Weights of a small mixture-of-experts language model, trained from scratch on English Wikipedia: 39.6M parameters, 4 picks a token.
Below are experts of layer 9 (counted from 0) of a mixture-of-experts language model. Rows are named router (the router's row for the expert), up (a neuron's input weights, with its number) and show model dimensions 96-191. Each number is 500 + 40 x the weight over its row's rms, rounded and kept within 0 to 999. Numbers have three digits each.
After each expert's rows: "gets" lists some tokens that make up at least twice as much of what it gets as of all text. This comes from a sample of Wikipedia text that the model never trained on. Tokens count by the router's weight.

# expert 0
router:592512486487515495495492450523479510557518566538509528514514499537437472430549520493517498495545509506525489436526577484477486469451534430489591563504469463522519541491556529491491480534449432451563489517501471511454508474451518531393489524520478534469524490516528568487534531515458515468
up0:403482518492517548462538593525518522545485510441479539454470494527474511512511540473390514519499462497436489472542484481528617487464459475513505467548498519548482504549531543532501526499482470449549488509506518541515486488461458386542479488514468457529474541459533498489504505606497546492
up1:486517436539471514412433558523527494526497569559492473501441462600495522473505477472468452493475494403468524596462500486474516483480524472558477455498497514540570473494513507468490559504515482502565566484479497504480504528441555491464512486540519549444495487521530556505545511519512509520
gets: " in", " of", " for", " to", " on", " at"

# expert 25
router:527508451437463564509478448544448435467480543480539489379459443580520539521443483523416479495541479493491475530554502521628426498506452469546564589553546490482475526449522507464475451564392503568614477539484498536493514457498538506508522496504492539484440559513525488507428486512533469474
up0:510528521539494490406488507528470514497493531436448494509520472552461496531494531537491514432429577551505569516510487474510494475498508457525458488530497471455475567473519497515444468438504508494478510459491520544474541497511512453538436513440437561576490453517571498498538455453491489485
up1:469483439556516498500512501508514512476450476448511424471501532553519529520453492514463570450516544515445507416476474542507427517430460514475544480556523527509473507456520503516470490551516524530535480527520495510556505487469501479476508468473479506501492463446541591580481488560456477406
gets: " and", " the", " with", " a", " The", " by"

# expert 24
router:485537516499548478577483524510513517513516488560502473391492544560460483479522510478503482518478506506474513506520583496454571591445426548490410479505523435582512443492533536488500480484476448511545482446515443427472399461481534520488393470484495520509475564519497501529402484547561475485
up0:489505520478379537501503502427508442478527615563519487486511501527506513518519596468464580458460540432480561513483453579585478509496502441511500507495506520548533543480501457543511509504486463502419495501467494490491483491495585525492489520552508473509502433480523473355451468557507450525
up1:580514435472471473551484477451487446418500464519532395512524499547518573482486501470496501478500504523498472435543505480510482479477460474518453468462513479504480538519525571480446559563456554501505512463536498517469535511498502523499484550454497494460488514490482554516486518483546493511
gets: "s", "S", ")", "ing", "ers", "ation"

# expert 9
router:504480558516476503448496451498491470505492424569553541375541516516382514462531486503519511421444484434564494526490427525460524428538545556510509512453533519519498465488475474522556444486555489480486489529448470520469466524480499491520437504557478563440531456483454425467485514441516567532
up0:532452526467500513456449517504384407498553466518468469565510499480523505429482466491508545501489465516509520445572484536487464524589478483523499541477493440528522510442506596461494426513527516495515522497548499508456454421474489521518507544454490443589434497431470537474537514505483498550
up1:481526545529487457526556466439551499549496458420485476472483565503438538488521555452509504516527502467474514557480462576504522508515565541514521485517512525512466518487531481463470544529395436570474547462503525569585517548463462492533544511495442539501548506522552494558498488509501499471
gets: "z", "as", "a", "ah", "r", "is"

# expert 20
router:503520567470474507529515488539498494536544489552527516331438421471569445501448474500535483443470501486457546442532435451508538497466505489488523426509449551574556496512549529500411503465536518569573420499550500504525535528421507426521599550551541458455468485513468457529490562497491429500
up0:418439464553487544496513521452450472560524515594481412543512524520492445515540471539420513506466499461473543442443482517523513450518512529497519513507506544570482464477496589568383541537564545508507476497472531433536491537432451453480475517486487516531482491450550478507473474470529518548
up1:492466501486533513519546523564509495545491512531453450478536512511524427504515466505471512528502538491458519522514528548479489477497455485437481511506493454564522501525488508513433449534491481506465489576533493608507495475519571454558530573526412508472433505453484357519503472461511503494
gets: "an", "in", "al", "i", "ar", "le"

# expert 27
router:512543493470480473512470514503528549475483565470519469533531557497504530574515491507454485534521474484490534560531517496514547460506482523496491478572510541523515528526548482439506471462477484456506539497472506488478477556464484446464520500557509545454467524464528467577495583489504471492
up0:528421528553529460525526534521528573523537473549515485496489488481465517585537469466450479567556450500490484486465528522470483529485567548513479531501443561470506496504500486514417492458483459475502484508488510501507559440497540486474492574506438548495537561507481549522512487542417545485
up1:485500507504524516487558491452519509458568491474526501431513498567462568520481484407410504550482461500532522470455485529474521457444584487503465580486517530534465547430458472566499571441473432509650558496582480520464496471477513528465483581458547513508441494504459432494546451488556483465
gets: " |", ".", ";", ":", " 0", " ="

# expert 29
router:463570554468496568454476549558493473464447445558499484487475473429522483407505446529510524533484526530591534558529541484469477431526454506452512471482442462539512430523464466558483424533537488548532431561529480492510447498483511505560479562488539481483470478462515444506492553491490477567
up0:499480533523531481508458545445491511535472488521494473473416524531481424534493425460468514465533528523493474531480493514532438450436517491472528559491466531485470485424434502485493479379510525516587580414501400456456555561520422447554465440445495531482494535373500570527513492431532490527
up1:402493491522592478528465522509549461470497447486500488472468486517492549594485437541443522537551480474484543474484494462509501448497561549469487517383500517512509617503437465512534513504464443510523460502453523513482506439496457446506422424465477523494558511470408511516515542501501464480
gets: " ", " 1", " 2", " 3", " 4", " 0"

# expert 31
router:507480540488474451414523474457519522471555558497513453504455534423489444503450535499526537473441454529512503475554524504537492475453477489483560448486488436482482442454554566543455472487477471487478508447470484425477517502504449496477491513439518526507514511506467447497520524494502501513
up0:512498485478512539495446504485561456487397534559476506461508488573485504457489440493509513483522595526490497510340502532522471500558509432501462500480532438506538541485467522405482591532510517510497489452483480532514485522473541526505473505484483490531520446439464492440546490501470423523
up1:515498482520482516491530487526526506512472500514483502524493528488546496527489522491500544459514510553437517484442490475468481481477485468506442491486515500550509515474500490497475593508517480535491554499488474497542491553436458627526450496553512555493534445545456462491494507492510462542
gets: ".", " |", "-", "–", ").", ":"

# expert 21
router:449449504475479496444519530520487579559504508508469520403488491488520517565434510476551474484494456515594545457457421505466472572543537526502528434467533511470459517396456458489601550564468471475580463511515519449539502483525499472458554525506470534536560458465499558485440553473560467507
up0:419497506474489477432521438570465512516503500483500522480622503487515516559484441500448584500500465522480491495426487465474505455518528494513451467462446511569487576565534509513478533449470540526485496479589406487477542487515511526528480528495501510548546508518584407523458491586499533512
up1:463574484456535518550504482518555524467513511514499540509441530501581520427529523549478499425506522463492490472558544495472608493513441496520499494437610476463524477542488506500493515472439486488509485542544483511537509514465489500446473479560427550596463480499526512510438485481528538429
gets: ",", " the", " |", "),", ";", " 2014"

# expert 30
router:502486523512516530461519552450476503421475428560496543473499448487431465511489513487514511542456503503482474501473487556509428487544469477549489578529525500464593477442472533492488568410512480477571556549536531554477528391528589478470495556511534557499538516504482494497517514497540531553
up0:464456498513490521516484542523460518458555561531477511497543475443542485526447483489519462544532511491431554502587543478480433571561575471518541438509555520492456487452504459500545474499468471471475455507456553526487497448548477468497500539431416500539497421456487442496527485545502490499
up1:407515417486517475565489529457542553530537488536571499433510564502475532443530543480376553522449534484419500535501511542520473588458521467482518515534487513465516480564457471460433484513461457394524452539457493488582403535441527553481444560516459522465442534517455506476476479454447421538
gets: " ", "\"", "0", ")", "1", "%"

# expert 26
router:439485506489473527498435465578423471542450543546513506487552452509562485570539548498489527480578465515544463492532500489539538502505487567472547507512491468486515495446484505512512490522529561568540477441527487543599530432515511493529545496538447443505469549577441445497566447520486530488
up0:467500490510584527479486487521578453552445471477463494478515507486481446500504520556519488525475482498493493463463582541465488507542585520515456406477506510481494443411532557475525561490436493497525526499571472559464518498456510524420546472448518480506516539492409494478545486516465455548
up1:519442481457496465551522475483521474485598503463499485480486556489358558543474544507458448479483494534467541463536491484464486531462552527467488495564502465582479478468522445554500489523465535555487558512408517545537568503482481479460571497516506564471487555483500506481484525520585486554
gets: " the", " an", " as", " a", " one", " under"

# expert 8
router:510386421430452526539513473476507539493557548474452486541493523500513470481567438561524525492509470504549460519502531492469488555485510473505484491531522479477511530532536510556535523456443488479389497563532525589502533488501546493487527541443497491567498457499514500471497471461493596524
up0:510526437537501471534506483526559505496421484483497482488537463575526498476504515543492440459433515503514515438375449447518481488510498521484452508508434485549493465481512538552442517476441500510525564510508480480476522517531489480460434542562558567513471484506525463453445558568503480526
up1:495563490498602579553443463483444544549503488504513524509506482461525514469498521474479458566534502542532444483541438509532431527436538520471488470414516513488546441451531528476496504556501524558506515444554423473501455510419452484494559462498512460448498524538444476491516498601504521503
gets: "-", "|", " st", "==", "C", "B"

# expert 1
router:556555484517482501472516439545514491502509475510518456521447550510492516539481502523502484517523508482417539469495532551450491541569521532525466483479493484503493488530478489544489550509531504530440469512442556440564431571522552494547481576536477478533583537513512448486537467523573530437
up0:499488550554490536536443502502466494538514529513518521443440525579430474441501507456470486510458512430436563479504490504526471516510548497544475544497435497399495521476490526501509512483463500496502549484475500556501485468466528447487518486620497556528480536512553484510484522485450446559
up1:488443545522500499551543495529549494567491517535399434524547536559461471454559505513465509458514527494475497501509395534457508570439495478563499490548456556502548500455473470490450506467492565487547489461508526432467494492505525492469582518481547532425416479475510548414551573478468468507
gets: "\n", " was", " is", " \"", " were", " are"

# expert 11
router:440511535484570443585521509455564530547545465504542520467527562436469475492541444543551448541496529463554485551523508510533508497477538525570484551525424561539488519457548509544551521487414497434682505468515545526528468459455513437542469458534478542453541495504493448493475516493489501477
up0:446532464505486477526528461498533467468523440525515494542462487506473487511558485573521438524474489562521472524429505551520521502482439488553462533476450533506511505508472470577443510545529578489425503497512407501477495483499510552517475455595502489499481520479545464561487543428526447556
up1:560506441462546521557453473508460464443416508522531478471515418446448569543504522457452506519478522529470472478524439496493478463492467435479508470519495473456437487447528505439467523507439480613464488479494523471470514434542502496496549490454531438567484600480469564520552510487442498455
gets: " the", "'s", " his", " a", " their", " her"

# expert 13
router:492511523462514548470524561476455492491548462449423524511498555537524529509451512508520535525467533488452506460521501535466522527438508482503582519580516406499498446473497497485458486513509450463578514546526448446543486437471528561506509481440478558587509530515497477566487503535525441454
up0:454511435516534558470457458534510491494485463509513539439505503571590532500468476546505496486591546552506556516532434450509438528476589516463507490482468551460558533441477515492499555520495509491488474504509510443497562501458538517574543452470420478461527463499476475535449497568503476438
up1:484538499513505478476488464504461514479528441509533550500542563508485538513470541517428535485538510474441525553539487520483449513495489530571431414473464522553535529506438499548456518466530515451516437474497473541498440502460543520500500462537482474426475495461451598468504452494483526594
gets: " and", " to", " s", ",", "ing", "s"

# expert 16
router:524424495468465527443504505501531484503509410441495502365521457468583536470503490505514421436463587562485567453539533539463561572511498478505458505481539526442444439482548554489481540585482503540548420480530518515538464470466526456510497503583495428507508456517445486505522481445372483481
up0:575482475420523511518523575541486504463480519455448403517429480463487485559488428509463497516496557506523499506477544531478487495404466480554545508495481484505516491450504509475490504454409514474514515538553533510475507410583480446470553460488444461475524530501493498519479507524536476502
up1:509494494506556479582517560459485471459559452609530415520529535419454463481583525529507488513511455517433474478494525513497477435458497510462526502470492457499461509472490485507449461562598458548515503491481444457477558431520540446525511510461538525503362504415483525561520522468479483513
gets: "ed", "il", "om", "en", "op", "on"

# expert 14
router:559573523482455482475513496546481487492474518506504529579502504511516476519529489497466499487492561491417451508522564499537447491500459569489550495456536528485506469509448481516469515517508484534425438505455486454560490522492487586536562466454555547437493471541456458539454469472443490480
up0:532476485479506528493500542489396524471519457555558418503484555484468501503571462483602521509496503554502515502481519504449418488485476458488515522485569513476521575509460541502488442523466496522565547494449489497479480487496532567494413450438379506540452432468496513546391555545560527475
up1:556487539520491514566500465523468453570447481479465421472482479499527503535503462503509518389492550576435462457520465526506562500497572526550497525505516497579575541503487527536460494519514473500507443478455504495494500509501403492522502547433499466510498508456474471539548428493491488480
gets: " R", " (", " r", " S", " M", "R"

# expert 19
router:500523540453594506504505531510498554510483535505486482540527506403511504569488470515446539526537543495438465499436456575528532438458573446481597527476547491436537482453449405423557471505511435558488562435509499500473521498448557516487396428487492512613535595466469486542532477561532452539
up0:504514444452442580522516548504511483491513480495480474454520513540582488524455484470536540511502465514483582519536420510490487535535448594526431509482509582479535590466520521525489518536495534507565515484430449530508526456451597489543470527549417461528502537480548496461483472568491501462
up1:453502447563514533523491462532501542535514471487472456447564523455452449483610493546456545543487460494544511579440500498481496560521510540547429488492397512496501574474427456477422494468511538454551487513504476524483454515482516505471456481443439478579525499433482438573497498575551504507
gets: " (", " the", " a", " her", " un", " him"

# expert 6
router:532528569509513460555502546448473565490479522501477508511487489513479527502553512506458451511499526486540580513515440542557507536476510527469550592460479473513454547427479496533476501543514461510447540450458485507463478554558528541471498520496538449441497536482506564507520547531534431438
up0:472480502500521604498405519497492522561521496550503493471528427431514474442519527540450474525522444461500503555498561546475487491508474558495476471486536446513523510515469549516521486460568460562534470431480473506451527461515550558470512505492480501483493528519501460447558397451508429511
up1:520589484546542507475484537485440481483473475501533485513474478503461502515533523417467540503492497491483554449516476555530552539483553455517466446488516514553557533516559467491484422483556541488494537448509512554532460515500500529543436529485522469498454473450448374507547456496485550508
gets: " |", ".", ":", "-", "|", " ("

# expert 18
router:460575488551429462488526507422535502508476495519500480565502559520548473481549495546511472527520491522507507525488551528522466567516480520545388536526452562491483586568512535488500427449538556452414499521478553421553577551486500447490455487534507489460504479470525454499473520553481491503
up0:501384484518517455524554541584501479478490561451556575487510539473549465493520541494483463537491451492494487484509522511477486497439530523523466505507486440550579510496528499611486493540531506468524545518500507475442450453483489483454446521503497494516544518452473425485508526543470376470
up1:522434439571481490485511565527493532515480515482455486509498427529479606564463511496480516524551529477470504425504409466506516426513465499542513473502502457499588471506558552463480505524573507438484486478479506523478493481512467536409529558490527523528429472520524522521498431505485440491
gets: "\n", " K", " P", " V", " C", " D"